Below are experts of layer 2 (counted from 0) of a mixture-of-experts language model. Rows are named router (the router's row for the expert), gate (a neuron's input weights, with its number), up (a neuron's input weights, with its number), down (a neuron's output weights, with its number) and show model dimensions 0-255. Each number is 128 + 32 x the weight over its row's rms, rounded and kept within 0 to 255. Numbers have three digits each.
After each expert's rows: "comes after" lists some tokens at least twice as common just before its tokens as in all text. This comes from a sample of Wikipedia text that the model never trained on. Tokens count by the router's weight.

# expert 1
router:111087170137153107107156111183145136085176173108128116112167136099147137100087094131155097169109163105207160178102139175160146116073164157135100139125093076133110117116116070142171131128162086105131113061125106121070136178168158163165118118141070053148072138086121127097108149151109128104155104123100107140102112094128108192103077111132168122112080213109143114137097174131120071139157109117097139165144140126112112060103132135131133121154152155117133135079121122060086163112060141205104158127142111080162125143160102076160074161133100159125126117177127123129129147211090092135113159150165191104132115108143203098141145085137183138086168066106137168168176129107135134166202144122168125163136110143128177120169047163120117162125159163126130146116166069097133076105129155
gate35:097100137125152109102130146138085121145115100149138036141120121154082135136146115145085108069117143083166118160103110126143161123134105175111076112134102147133136092112173124152083116133108169053109155174122112144165155210157074185098193114119202136081103119098135126115075144120115165085089116161149071141182118117085115151119138133055127111098086108155136168135192128131165127150096123091097116088140150205104129124164139114107133125187122194107157106122060139177128121150164117152170115255096087088123125139169098199141139112085073109134116098081136189093140124129082134153127113094142106115116131125187181123128171115138117139153082161133116151141091132062127089148111109167074113092168075132130153177137160116119126125162125122116074147098130117194094180151182142
up35:155132139171155160109137159118123162115113115201146113128114079111165088120116120152123091093102157128107121132102117101123173120082111205090101087124101148094120106071131049138173106156146146157130115100110118125058164103111097086162105164142109111129114122104157195125140135093121120123140123109138170139142193123164170122124204151115136123109087123160141144112133198120049188120133125128099094076118175106130150179101149119091120134098109189079181175104123190084120136145090098094163079149128115120123149175173125146127139099129127130077162138063131169108110126149103102127119073097168161052108079129171148123118134185149063140094151199044176165092136142130124158139158123167165100057136158083097128122109111118195123156091120114142109099158094148110136227167180082
down35:145087140126106173095130119064108165155117159185164084110143112136087104167159164123222130074164197147190131149140173075142094157113154174110095106126131112135074137109110099147131188140142077152100146168084126109121125143173120102158150109155150140085132071126051189118081117123123140081143124134138139141176199107138148123230097174107090148108140124145139086115148106133076117100106171110112098165121178096151098099143110160148185129136122125162118162154094121080159084163126127111189048128135168150126136095132163080117117124111158042130141062111123107116153108096120168178103121105154127085102101127101093136134128096134123107065151186114096201154133130123081113144090138139148111166201079150159155112119153102118095202109116127186114150172146144132103116084161161
gate36:083141142169113162133142078174087175138104159158107137129166121114179100169089089170051102120143171112090128145099118145106185125184026147112128136150131128128109175142172175127164106125086108096132134132150142088123113149083165152141142148210098132125142151163101190110126136154061102157097146157107132189106152122213075117071130153084112110123107122082100143150166108091139127165121118107138155147124127130066133118227095130112126154088076130124121143100071148178142207111113141147127128140096145141166114165143148151149144142084090166159149103138135165142079095146102173151134206116090150101131156088106128081105107129135090163136060102142076100154129162116115118118138038142189103146114161120070142184098103107129146151038136134154138108088077118132145157154169147
up36:111144107114161132112133135119115095128089113185168122158166131142061101127115111085137098186140165187081167109167127139088084153165133119173157147160131128155152162135140148128103118135149139123116139107084150057097187136167113139125090102077150166127183133079160090087155146152198156158104134108103153095128160136108213171158167115158145151120072134096130132115074107076096069091046155104086052149161118123148146190105143093171103133143165101097159116165108129106063087121105127158116111137144148166044129116184118148108093095106152089125155162119163082116102087143144115074118152182153056117125143122082141184093200088156110137145122118081150134150195140164162171113134123117139177145147080157103133126143132165078172211142131094119120161102096138129155083124105181
down36:105131125111178116121114143100082139137109067189132132144068101091129116114090140118139155121130113115093123159162126109121172133090153187151114106157190133079118165126111131173065162127112169143099063088160159105153144130124150118137139133153150096114120089173075115144132075132094200109139117179134098036178084079130136101131084107140179092133132119116119150139147083164199094128062098064092050104138134176204125110184116129161151106116148187160171179145130145149131106126114087098119160154102082146125158114156136167145099094113208109174086221158149156132064149133131128136106149119086119110159164136122129099143110158109186203124149130109106144078072078123119113136134149076157112124156089143152151068169166218079107123143110126106110111164144140113134146110095135
gate37:099096153158125137141104162137145122108081094162118134126138128105111146120158167156114103098140160186137102085162081175093174149097088162143159120171138155184111106116088135148139177124141140164156133088091177133199188154074120039061106114154080104147084125123118139152199093194115116135077103132125173146121167124178101060061090111124143131153153129121095122171129154142158126096108135140196141148143139139133077061085115138114149067063169072110164146112135134140097131083015101147144168138108162120122108169094126201080152113095109169153141130134121125097098120141116136142109182129119145181105106133150115125124122075082120096129092178184172127156092119128126129108119150135204124121160171114092159157096119149108099151122118198137185118152194135138119126173072173
up37:201138149108147080179185120144057123142134188113173125140084115122204075122136151140118118150155149158094135162129152131140101061156119129102121159155227081131158135143141166087150155156103124103121080180117113146099095121121147162140080142106149098144152128074123120128117110112141143158090200123153106063090105078179139158215140107120106111108154072151096116141145104121120140189107068101134105116119173085165175164200100130192132090128085105144145070174162097130099136099104178160136114154157138085201156089152150093128179160182134110087133098124149147151153106103121109086135148088103091169119121114088127138119162105168135106112100104212154153040103083103119121126159084102098125157176120113129093094113096172133121135129128135127118100172114112210126106114158086
down37:091124107089147108141111104152106181180162173129089147110092113166124159132069104147104132080108063124120111148105169143118157137125158075162124135149141063155111094073060084177227129133161130148148117146122094198113088117186162134169063112112187132100116097152076168149140166099134145083127147099138141064145104104151132196139150116073154146136165098185103077084155136096102138170164143086091120124133113110133145130165155091172106187155128122120104079163127168153134084172121145118165106123143148077122128124099098050170141105129150106081160131100125180111181143133146123143165121127109117095116085116121097133188120204137134115176201136169104147104118108103118110084136095139086068080106101091180185136124122145154137132129146132177100132133106192130186130196173092
comes after: " ", ".", "201", "–", "200", "202"

# expert 0
router:132098144149160148154106116134117113119126161099140135153176090083170113108155124122163113165107131118121084105105156099145152184163172072118128121147129109124087140106156194085143170137137109156167120101083133128135128213120177142178188076157124089114144183193121147126131132123133132157176142039091108120163093164063176108050161153118129096127094149077099137140112136121106113101141127096128109089119157120089111116141129128163126095146087177159085164116073146091089095141045149069123135132113086189167107139100094165141083068151131089140119122158106141115134077100160102149134108145115181126078126129122124103150126151105146161095199096074077105099146143131112138180153122169160079137130127119153120101157091143097130115129174132181084213158156145149192000123111155
gate24:160200044100174169128135165149092150139117151133146138179146035099117165102110138110079125116161124139122061183134072156097089091144188113111159114140128124101185120119186127120132177101123095105174098096115153089125122110110163204144103122065076112099130159094086155169083057090116136170115192129118087158115121167154114129129151127134104159107100106119130166100110152133115134140126141184080144110078150186164091105076217097165119174130088101155083089110118177102126045134118151124142115131127150133164085127086133093144108140119124125166150094117081119077168124115126104050131063115122124098100160134070085159139134109153091116122197184078146125152105133086150088090115136151128123101142161059104157165133109139114092159136133165136106126109143160094150136098195147
up24:155114162150129189131128083085138088136169162180104147116159141135111128148127091168135087082171177162149131188138135136174125130096150123178149138063128144143089141147098052158138094102171121101083109138145151120168100137111154118074110136153127120117071089150165143067207113117117094150092111166105128188156145100135043138071121173114111155195097095112116128078130087097190137133157119105193125129169130116157106144118105109098105122083088117111162125125158143103142142146137114098170184105097096076101225168118135062131130109151141174117050140117097132122080102152135108187049147190120111072107105126161098128176100168129125091133111144129135103119115140148155107099124129140080080101070135081149135124108130083179088058079175127179143193138173112138102128125126116
down24:091139156183146145084172141181094136113131131162094122155098154113143139142059175151148092083134142120101141146136076099151104110156151121156137123083115110132141103131156117110110146110120127170165166097075179106153100155134067122092184102077172111097119182123186187059113150142093118086105110113050145103085084160078100125162117158089155202100140176108204101092102105100134112187173126127076129142123150124114148235111175110135166072180127122159077117093167166172104166166132132122067205149155150073166093138048065080108165124122115119139122107114123119160183109141114124156125135198134116123130112167101080183134177108093110142091079118156090098134127131128120116152132163083180124153110118174174099140113139126125147112124114134123105103140148137147101166085104091
gate25:120149121069155126132100089125154118176139123108131206114118112091111078164104130121134145119139079063135123122075211088083131138138047160137114173176081171135214107061126159128123160171135128099108139140145093092148129158163126155133147074149147128114083127090113102137168145144153184124128117114121142141155079137081100139095124028097141103125113157177081144163178162114136173108156080163123139179161180101128131087105129113134133101149108115135146097096082138143161184175060122102148119125112082118115125148166122067089126182095086186150158107177111166135131084155153126126090171081142144180156156152145139168124111128138153084180073097150097119100140160098186103207084136136162061138212125156170125177151111133109157151098131138148090119163135108119151136072143128
up25:105175210149139109114188159118085056088072101127066119096124112212142140105109138179069117137165135138135158109104095127163095100156106095114120125077163157111146198121095133133158147106118192103117066139137155165126141128137105098156104150142156161152127086091167186142123109196100128187107116157140114092081173085159127102162047085126180145128105135077104096084164081162123121121119156179101113169100113148093136196122132119114130108183177135125161129129144160202148123118162118154071104150170139113093083089117157157130141105180134108057146156114113139093099171104088095112186059150087100095129115155113146105101117142130104123164140160123148180208167159150093128126085115118126158155083081120109090146120092182111082116175165132092156122069157128147108125143114136
down25:113117108135145087165160150036105128155098078114080082134070115216092096115079152141117102124082150135097147134125130130151139137138129110167157136112094122093098161072119119138140122142091134138101104104154092180162150095130110110102090170123133187109071125137120128108183121128106128137077124152164167153139160158099161106120140174139140112119081097074087187121137135096153170099127089105134158146158093141130125161116110140112161158157155166130117201134097163077095109150159107131054099116148130173111161165084161158057161132102185152125045157096108141130142093177143137172167168098108148111180161139168091204127121162096052070154139102090144107153155193154145085106117120088091125136115104107088186172152098180151052187138091085155125154106110167131124083059150126
gate26:079044113128184145093212104169108068094084120113132166151181126132119113063122137166144111069099142140144144124141130142101146148118149109176165139110096143086118099099142173077115078056124185088067101167118111157091113073143127109100082123139091188094100131165149132137105130161138151135154095150116146107131153093114127153100148183213124121185104123130125134131148087076129150128111138118118123163139185084093161111095118082115124111173109111135176173119078182156122181166119173126154133087156105113109125154110081129162113126113142170102110133137116129123103055125125102121067103133146172081158099138179154146157072172129153156149100095141137065121105075119087156134073088216099100118142134128162105083064109139165082095134165135147158149213149187097093151114093117
up26:109111100174088121125130100108151119120116187128146125156075149125146153160153103195145136142144106109104144121110129056122102129084103101137156136138133127090091011119095069109134083164090079071164129096117172142111141178102096182101184158122112138148072096106114099071123127128111118148155077124158165157191159108089095122189108209161119178176102106161066122099144165159100135157117088153091114140126138117119093159112133127109194111140126087147091167195142112175146141136106123081104141135137171144090154084072179111146104154186132134144076131185126103090120157117133040123160121177094155094159100084048136180100164143104112115130150137115142081111125077116114158121109136122115131085132197141135095158120148116119121107086116066138127092135058085154101067110113090
down26:107124096116080088112078100018131148105102124150100150091074129117122206140135100111067107128153181120109141151147118135138169094083102204073126103143130150110166101120146075121115104168097089102111071091157164099144167178071137135126152096104140090119152101092072155088071098113071111046124121102173132169148164086146127092134088119100135161135145114108115096078100146168116106083143084108078135133117114161132138161131072185088128063134129103133090100155133058192149106137124111125113155161128141111109137081146154113127097171140145205164072114144142072131119153173107084122118112114082094127108163084087174181081182139152126174076120145155137128157122083112125152118153161108117143087081159120102062132096125114125119138100103084081138095143061128193134125091152108
comes after: "\n", " |\n", "1", ")", ")\n", "0"

# expert 3
router:056070145104166085142108133199042127162165126110137172117188112095170117163080110121128127136139174142167134118186050131110176138100156199113124160132094110111115127100070148082138114118120049115116129153092111147140151149089130113127150074121110079136121129112116133064129046116112145126168120108106136142167142111093160147120103099128148109163147117139103122087128158175138135122138129113153141143103120096132133105112105172156143109145150229134150165146093100103118146184134161159117139132155108173193124133114123155151096123150098043123128206137106093107111109154141068154140175143128117111141152142158173107120099111111121113139143086120073148200174108114133152148150121071072078167149204070192146044064100145047119144117178147121167160135161116113145126083134158
gate30:088135151104065108105159134162131092185157090149162148107132202137168120135120095159145106131068151123169155124097082150136160126105124119092127086129110189151135138065110103133150072175120140103127132105085164114172177126090188105151187188082147144176140119143125137100102204223090142111131094106116164169165140163124172131102156093126142155146160120133096174188149155158136082107080193165120155107117084157130106140049111108127093132130092109157133123083172124110129071073133123145122122102112119118129126107092147131174096110077146178175129157094134188125101136148158105105133131072152091159129088137163118154157110179102197103178082066142086126117128124128087088059085141120134107121116132209122154142139185144116170145129133195122165193121142111210158147139122138
up30:109153130197179192093169179100119159161187141198144158137129098058160103119178184113153136101093131128102129172167129159093114145093111097151096139176106191185161156113195114092149154055126104119161160139110114120096142198128135090151076158155193159105134078091124142145115028155188134120110158124209115129129142097085167126099105172102126114092162134131100097076139094113086152093157090199139079106133133195175121106113126134119155116101163155083190137088134131186117120140136100146090122120173129162087119094185103121087095106173090151154128125140137128143134090102144165118141127099138111156189133141119120136155193167102126102160165123149152102158140174139172155151117159075104131119141126184118147160191120070142104131135091076128152118074115125102090133118135110
down30:135124152133177173129080136134133127124201102171134100181082111108112113143092183126162129130085088084080121112127171109123109139129132101108067168133119091124175154143145100148105132095119127162119139149138141108091120089102247114084131151101160093118143151070093170124144082124110107117113095110214136085115154085137130124135097093081108116094116114095132106146164101102112113112105124144101078098156151097154135142110136046134162124042125151074143115102147168164122109091112146125119167128134096162102131159127078100067079094115163070131111126065110154158113101131150137184097145081115137097113199152109156197092104119149187117138128160195202110113099145121073164093130147104090150146168096191106156164162078133168128041128181098150129137121156154035140152109143130
gate31:148107152121174129148131125139138142115091183128153145108197100127159130126171128197128174116084159122095177122151097163071095112152151120102212076122159148140087131140147176104106094133152142151103112072111106104158129148167139112149145147130130105139116074123114121111157123113150154168090156099115155078106127105096092162092088170175069093141066086082144189150134166162130125137098095152145118134113158108140123156127051150117146148108106105120141167116129089163159136153139147172149160170148178121037170142105128062119119156136129100213160195149098107093125126148101101162079130155113059141077159103115068078122097135102128137090126130119124221177206102085167135117135075151129150151082154215079107151122123115152166138149085130163102074181123068076140136141113151
up31:134178117118174111119123156140083163130126088148178204108210102144097131103127154105134144093177153097108114121143123112125075042173129126119117138100111126102125105182181112176099132125140151118134106114108123175168097106136098100148148129154188091180146107070119164182102185149124168145201117157144145100140106117152098103130097208119166092157133116107119171174080100127103155179089142114141093102111128198133064165112139108099106138110103151102146102111183145127133102127160135134180097086178140104100119101129165177111147119124108051133146182070192140180188125106103103106095126188066114068037162097143130119139105143136077160164107138139105137157137133219167109168108152172121155170093103150091122159139130184134191150153157157146120107098121131096151117108153087
down31:115163143051105088136119118100161126124129140094155139040122144120094118181147147145151134106128140139159174076144141130107115160157127163142144135109094161064134099158162155125118116114155165129080098127046089111134160106114095117143143146134058103093087104086139154088142160122129102129115136106124063174158095164094108161097089184128114114121061085115169240144097138140047115112102152055076136134136119116158129137114079136158150197119151176171118106089132156108150078151100154130138180119117187123085150157125066168096175138144131127120151160178126144106160146118137122199100124150145076118084139084102114136092042177128157116165125155113099136171110106154186105094102158128099092144111144139059093110141165155114158103179155146081098133143143063117135166103207097
gate32:128138154118138061155093082121132110102117151091101149169130146131114101106150153106129196085152081146134109138157127134153121159049160133147116163097140086088142125138132161128198186172146114157136173109143144119141157113172102195112094097124163173163125191158136151106081084185125113138094123130144218134140118210146133125163177147095102154123164099145103141107128125132118125110152102149137146105153121106102076066156133159100097170141052164161109148112089122131182185061176099167091106102174136140116148133119077102127136153085105125073121105086126167079161093113080103113100016122061132124104075121122135117117042113082136081176125129185123167138121105147105104170149157146157108172158180131187136133077127140105085154166115141162137108153126134094155122078062147
up32:111153128202115178135182130154173103123138127124114138176092117113160179173121145169042147117096145098107101122171156103081088142188164165199103166137160152179133129113143148170129123098112116137139126140114128183091115126135104114128100119119090188127114160163165164141167156121121134119183145105102062196138169172166155147109021129178093140090088080144108105074137124111125139079186106081160097117128216106155164103175151154091090119127119099099159118082105149112174135082133162200094070102165118066140080155164152103128157086100076178162147098122136144145136084105121124124123171124064097130146100126069118100100106137122138109078135101153139144108141097134173131180164160088173108104119109105068155107093101119171116080104145122145102112142126069106143158122166178
down32:084187089105177104174175132137107111074133125127147116099151103102144075102134125117087108112169147162095085111139139086072127143146082139094157067142166147059159146150114149006036179147079165176071165154126085117133103144126133133170221119114164139147093150110121100176083149128133177121124128084172142166143127109138091123130139116122184127143097160159141097134104136164125171110138090064143150090110112131152132145139099127132100135112117180197152166166120113099151185191191169145142156112128164146168124146120146139097164075132179200132100108150145152136122087090133123162105153169161151093143130117150129170134161111145143155122120139087069129144143092109123163100148092063131126178064134150163136122077103109084126096100154093124180187133117137094108137079090066
comes after: " ", " |", " (", ";", ":", "–"

# expert 4
router:113155123156123071121081163148091137120107084108155131139140133106150128082158099174135087080109152144125130148136112147132137168093138105120161093119134113093095206134076192177140181121137167101156119208122141172141087135140128132112130114121138112147197153135107160148142099140143094116104158123115111116142113137090160201074131138183141069114127130062106116179096098109170136076081076115148202092087094120143068103139163166127105103184178149105094134111136110104114224142118112136162113089053145227136115132074107086158117138167089104156048132137108151111118077129125155098161146106077146148101121208124179097090144121137132141124111112082163129128129181120122106092060098161129112072109124154164207096109162173170118180120145130090148164126149115113137104065137101
gate10:155112174057113184153106141159113138165104102141137097147131096149160122115103161165107149062134104089119069142147099120088088144186131135169122112095075127095147188180150156124119120147156150104140121166093131111174100140112166142165129131168154129125155124113135148130118126195085108160177078161224115179122059171139142144121182172112095087145090152092142137177148112078133150099125092120144131098127179189118084138126094140149149168123069093115125143119077105076125141140169157132161125130092150163142075161129119168116077134157157111150101099195117135102130118138105159075129115150154091137074119185132109091119078099157167110091105142089119108129203144105077101062092191121162159137143178071105177162079098079124137086082121169143108065097077134195100177152146112
up10:113100148073146170144154076080097161191142141172086096100128088134150155097155088102120077151088194069087131073182138110163130096154121142148137150186166117127117059180181142143185113175137114036115155124184131147114111144087131166109138137181108129094100108097140102171140113149078147190144106103157059138126135159138157119210176189146106105080097121151074135116172076096117102127153128117124103125179166141146117114157118138150153150125118149101148097145121118130142124135112088104093102100137076142210111182166120137154093117093121129111126107128123074155127132167113203139117098137132098102071119144161096098154079156114132127099105159130076176133198089097134159086157202109120067113093136117078107118094106106184186100109189153106091141118071137143121143131104137
down10:142155137146094098105088147101166090140149127051130153102118117130076075161135112168104130137121168136079148122096135106122081090079111093108157150153184131102129095111137142090155129091159113099126170129166124129097077125121167081192110145108138125092134149144127170130038138135117118075087139096062138093138129154125113120083127108144065169144159086156109165192121075115200171157046177118146098146205091114085175062098113155086075113017112077108111129136127122152142165124114140113185142107126104143151052124133125115140142124154128124088178078148118079067074116117118118147095109170155113139085080113078129200121135140156148184174144099112147100113156105106136126086114158169135093131184085120129196119124138123112134124085089151074155102153154117128153177099155139
gate11:146064115127154103177124110124098152159149168100137166102118109085147159083142115130091133122097145157123074092155105120163117099103141115130164087157116194138087118134157144105103116147197124225117167127122155141130139140145115166085139145133183113112130113105096110104174071061171122156135145185143088128156112208104089122079112097122093136103106145136128088118135140103115134180107099131151148133079132139077171111121128140100149110065151179124152141113137112197133104163123163088177169142113083142092108104073152166141163078139083141184117182109161110112160143110181116151114068143116114115149080130079083152104084105087185068040084129153071130180102190091143146098110117166056096081158143180125076149120127155081111171104135099173132115092127210104103145131157167
up11:070116185112168172134176164153169132081111159080155124116158104083173134142071110150115103114208140145138075094085118154134074115157140179097149090148122136123080129160175151119092081104088135097133091139156065140105105122145152099135133103126070139154127200095138142085195140181136140104146075127186106139138094170174105152183156170084154180169040110142132160181105138154137081179134143138129136146167111147178102143154164149102084121150108154206090128093169136106117196149158034130135110125152151108107136121104138136093083115126080115122101167178078129156132089090065112134105164130146098134173146127142147126150165079081142078107172185133157131131086138096133155102115078178142144116120095107149099110088143134166137150081094135166159132142091076142129064150108135
down11:144147151140122101088027107151116167162130169096091116201131089147119063101174065117097126155142159095118150104102093043136099156158131152151183111157151185116144083130108140154080129139094114114145140166133181151141141112102139093135126113113132093144091130128154192134120147123096064080031142111145078088117082123102150129134140115166123109151136156137179158122168152189151088126167100087117106179155078127092061095115113180152113106140132092107148160140126085144203128120169141138078091184131134141131108171183153103114127122144162104098105118177144098116095162151130129070127133114115108150098051167085148134126060123090098137130147143066117134132173100109115114123120149107186131166100072074104127206176100115154111163057086119140139130183087125097136150150116183
gate12:087168171136098080102112116097164160100117162108126160197178091073151122118109151132151165117159079067037123188136180152087152065139057132136128130128147178069077088132117132155174120182155143131110123105095140142118102110159151156197135138146184133127153101146069098096071111081160144089121155155130189178128212112148117186116136205074071171118118128123125091159077158159097143133170138140164132125170100133111094165118124134142174150125129132056140172139135103136148139114135166063137195118163118151077149151092108161150082139189089162141148157153116108121102141104116100096127100150049119089113128129116119100112155146128099169147152124081171122142105146060124108080114090124131190103138144133126066141188145132102164117149126136145178097156089156156146133162120137
up12:128078107114108157088134146122068120119085127128111143137135139124146150128175115128157170177139184103112131052115150046087092122228169136088117059144180148156134107113150151129106143132062088077104188119162114131172136117114174093144133152142097118160105184115135136163130180119155165163158073140134094140144139091144142145121156139118083124091168149144128145140135164184124147161150199103103145199109134068117120141135115122146113113099121131151079100098119134108109096095136195125113185132173156078127112110172133129114149083086149171120141121114150168161100135120184096150182065166095155061119146102201127146151082110073111116097084126140114154094140089178166143120145178138095115081042127139134143131173150092071181118166138166157090215150124113156116139081170164
down12:140164122109087182119067111144133116151152087074176114200208125121149109120138122090171181075092157124075120133124138098127106089171122108166068106155179112077133110130146116136077093189155150105105135095138168165164132126118119134149148139089085120084111159153114110118128152128099175168135145130205096117127127158105167193065151151109069149104139118140104115162143188170157113103129171183163121134174122109087113158171081138171067077122146144091094102126083118115109119102115161016124089081161119140214119087131147145129094130193090105184164079091127081125142146178132108190127105140173093133152165129116140143100129135074132120103083153130083136124133090192146164072132071150099143142141111116136107109101133180140165144107122098108152100062126186111146115126104114
comes after: " of", "-", " in", " for", "|", " at"

# expert 2
router:095056138095135114129128125192142165138176115144134133176198109107129078045082135196167137165119137101133135135144103176092197053110152138139091092176112092132123152085121082134148154105145134065143104179118161103137101100092122148112127126143156091111204114120103119141119097113145178129112133123067143099095161151106143132089183173129089139135061184104081115145131116124213075134126112090145120168075141146092112108128158196099085073131111189153111112134083116096094096146103189179137167152114054154168101105136116151160096171125149075106083139111089134108150082175122157108089165088118182093142179113113149092111096121175195171115159120118097127152099149094121182148162100125097085155176119174114126141120168132119134151161118152174130182129112099133143089123166129
gate40:230098116049171135115179121072149150104126101079111133088139138141096036156095134059122131166155143169124092135119152121187120105139148100081128105127160074099110127063197105131090164163152099158079150111082099155175182115120137103139139123142085124108151111149115225147134128138156086122114106121106157106128145167135179150148142145132105115134110074083176107154154087114115111082075114099099093093101142106099104106105144163131152140132103132122121104059113121109132126132100176163175137123106139082093094126115113134160182103132111153138093118148117105184148157154136102131102037106137137102125114114103161187154171129169156085063139129065138227116095109123102138100115159142092121181066099099098086148118135146156172100176107132109109092129149100070172157071130083
up40:180089120063130093120168153083131087101139066112053132115170206120175083151160134066130144114180104127134104092100133118136121141122123131081138094112120118113142097139164078112053153139157065111149101116191081127218171094125124103131140187122089160079143148139143196165124084139186141107122059111084165105120119139127136159120148136120129078101121068117108118155144075092150136100108107107100139090109117106130119121107147195154151170136101107101124105086134148152160123116127149140200098175084117140134067164078142130135138114109100151100089127146106113173057102142158097105129091117115138136164122150069180159155129118142164059127142122097161181082122134171105158174136160160127161129032129049094072114126131153164148176171129132124120087102146082113143172069132140
down40:090160128171143166185128128000143162168116144124112129162109085066154142156120187189121176122069119135177184113148085099147066081148115050063159126195116117107103187111166172107169128118125163143152117150113121123145124116148065181143129142143133138098129145139146125080133134131108121126098099180128080118153178106136102101222132108190118158097083175106151111120129056107194140179128112112122109091137167188079151178166139137127142129144125173179170129148172106163097126154170145125149121132127124087122163069138080119105134233095124135146187124120152086143107156084098117123086178132147147124119165135139149149158105124158129146173085149143139155148116184127098149126105134113077152130117172129105138113127165140107104150176134107143087168131105158160133126119124120
gate41:150128075127144118148124096129129090166128160093103124157162111034142100139089154155144148130081143095134178178147156147162077085104166139116139101119124084093115137121130068091195120138158123140087125072127104084073107098139116142119082098137118184165116118127158195135103102076176148158114151107109151102169133119129154075112076145202162158128179127143186087114142161127133180199089144163088086110154127110126107143132178104137119063100213115177084061152091179156123104122127137141152091141110195101146091058067121180143164116122152079112151141097090135125091159093126156123149191134100156150170094077129138156091130135168132177068139185112180173160143173183159143140114096154145128134121099145106102104159103182157104126146178162094118149106126118122132124172127187
up41:111174068140126120090058083100140105138114102121108094131161177122104199131146115149159124174097089142124142113195113099120103131120166140102117140124095150159123187132144193149119116106142133118163109188089189122108133125095141099104181067166154074074100127108084103126172127089133214174090149159164087113136136050086134168153139073131072144150120146131173146105124135106094157072196132140171096187123103134141128185136047147183106156143133138145122131049173109142124134131131111175079120141120155119189220138159118144102124071152083087147104134136099119121116098199123105071134158103112128124114107086105118138188061113106108111182128151150074109067106109097160149087160071120147186101096085092164121113129126108142162157124117129120135100113173149129130136110098168
down41:154123155169088113111153095105155094113177102069174077138140094102130137125147112188113073135105120123156179114097077154109100161107118195100143123145106161156113117124154146137150179083085122064097075110125117084101154089096119066111093114105115128139165120145109177109114127132133109115134069164114147131128148056134121088068120173080120100162106163171116166159095126122118177201155163145095156118129140157108072129146204117100171176156163062163156175203156092082136127118117088076142112096143145104077106124093154067139097181142139062100132131145093134183157091101114166136120070106063083146109148149151189120100083167172111128117130073115139126099168141131120073139139182172152112170152100112165098111132139159066120126080165106102152177145108101105149099140077076
gate42:112085133114147129128119140126152105170122169128150103054114128082158132126154086176113157071179131124092123120150110140104116138119050118077124157102171106170142166146177153128193077047200141100178168152146104110099138127142158124095137137143173162159164146131125149074119148116094114179107111176146141078125144119107146186106227191141134141113081161077146178130076140136081112086096120120113124069145105159138137125176113123125105139067109108123155132129132089192130142128150154112094094104154150166160112152123120122104104141127172114185159120148114134116146076129083120088113141140126104130122093111225115153102171078129119138115125081142117095143182086115070108074142122118136085097129151157116138123025143194063137104069101160189147049130065098129119093127106154
up42:147136105206121092103142112135128119145151136101093098130129140156164111114168143107103162121148140127077129107161193114085142092153152122165136142117140106127087145194157114136154069168117177189093139160091105154149167128158089099139140136185160120133085098116122128106135146167171142149128136098128130089057148092095157149159172162076111114095097102171178133152098089080159153155121110145185124121103130146116167128134175160065122092181117069084162142096140101125120109179112158108146108118149129117049194156130126070121121133100093105111060087082112182080116102184123171097134153083111135158083069129151161151097188085110125108177168065129156150128200090113073134140110159144112058049120082118098126143092150156189109106110143120067138096162079170203126130117155140
down42:139130142100123157109122109064168139134189100143136111113185090144146116088103128048144118207123124193081145133084176145135150118110115084162109153115129128120086107178128110135134124110127168160106129145101184150053125101074176109115128173152068196140142090129140099112100136135124132127126171138123165134186129091105142169137187135112124087087155156162101085154114093126102137151174145130140142109152124104134138126057109153076132155119160156111150139160113127136117226118088126157146124124087121117150095202116186214108163140117135130142087126110131119088114178139136164134177131214119131148062126121054188114098120217085119101116129119112082099193089109129168137083115127124064180134186080080129180121166194129096135101146094196118130116104133106122096153102110126
comes after: " |", "|", ".\n\n", ";", " /", "2"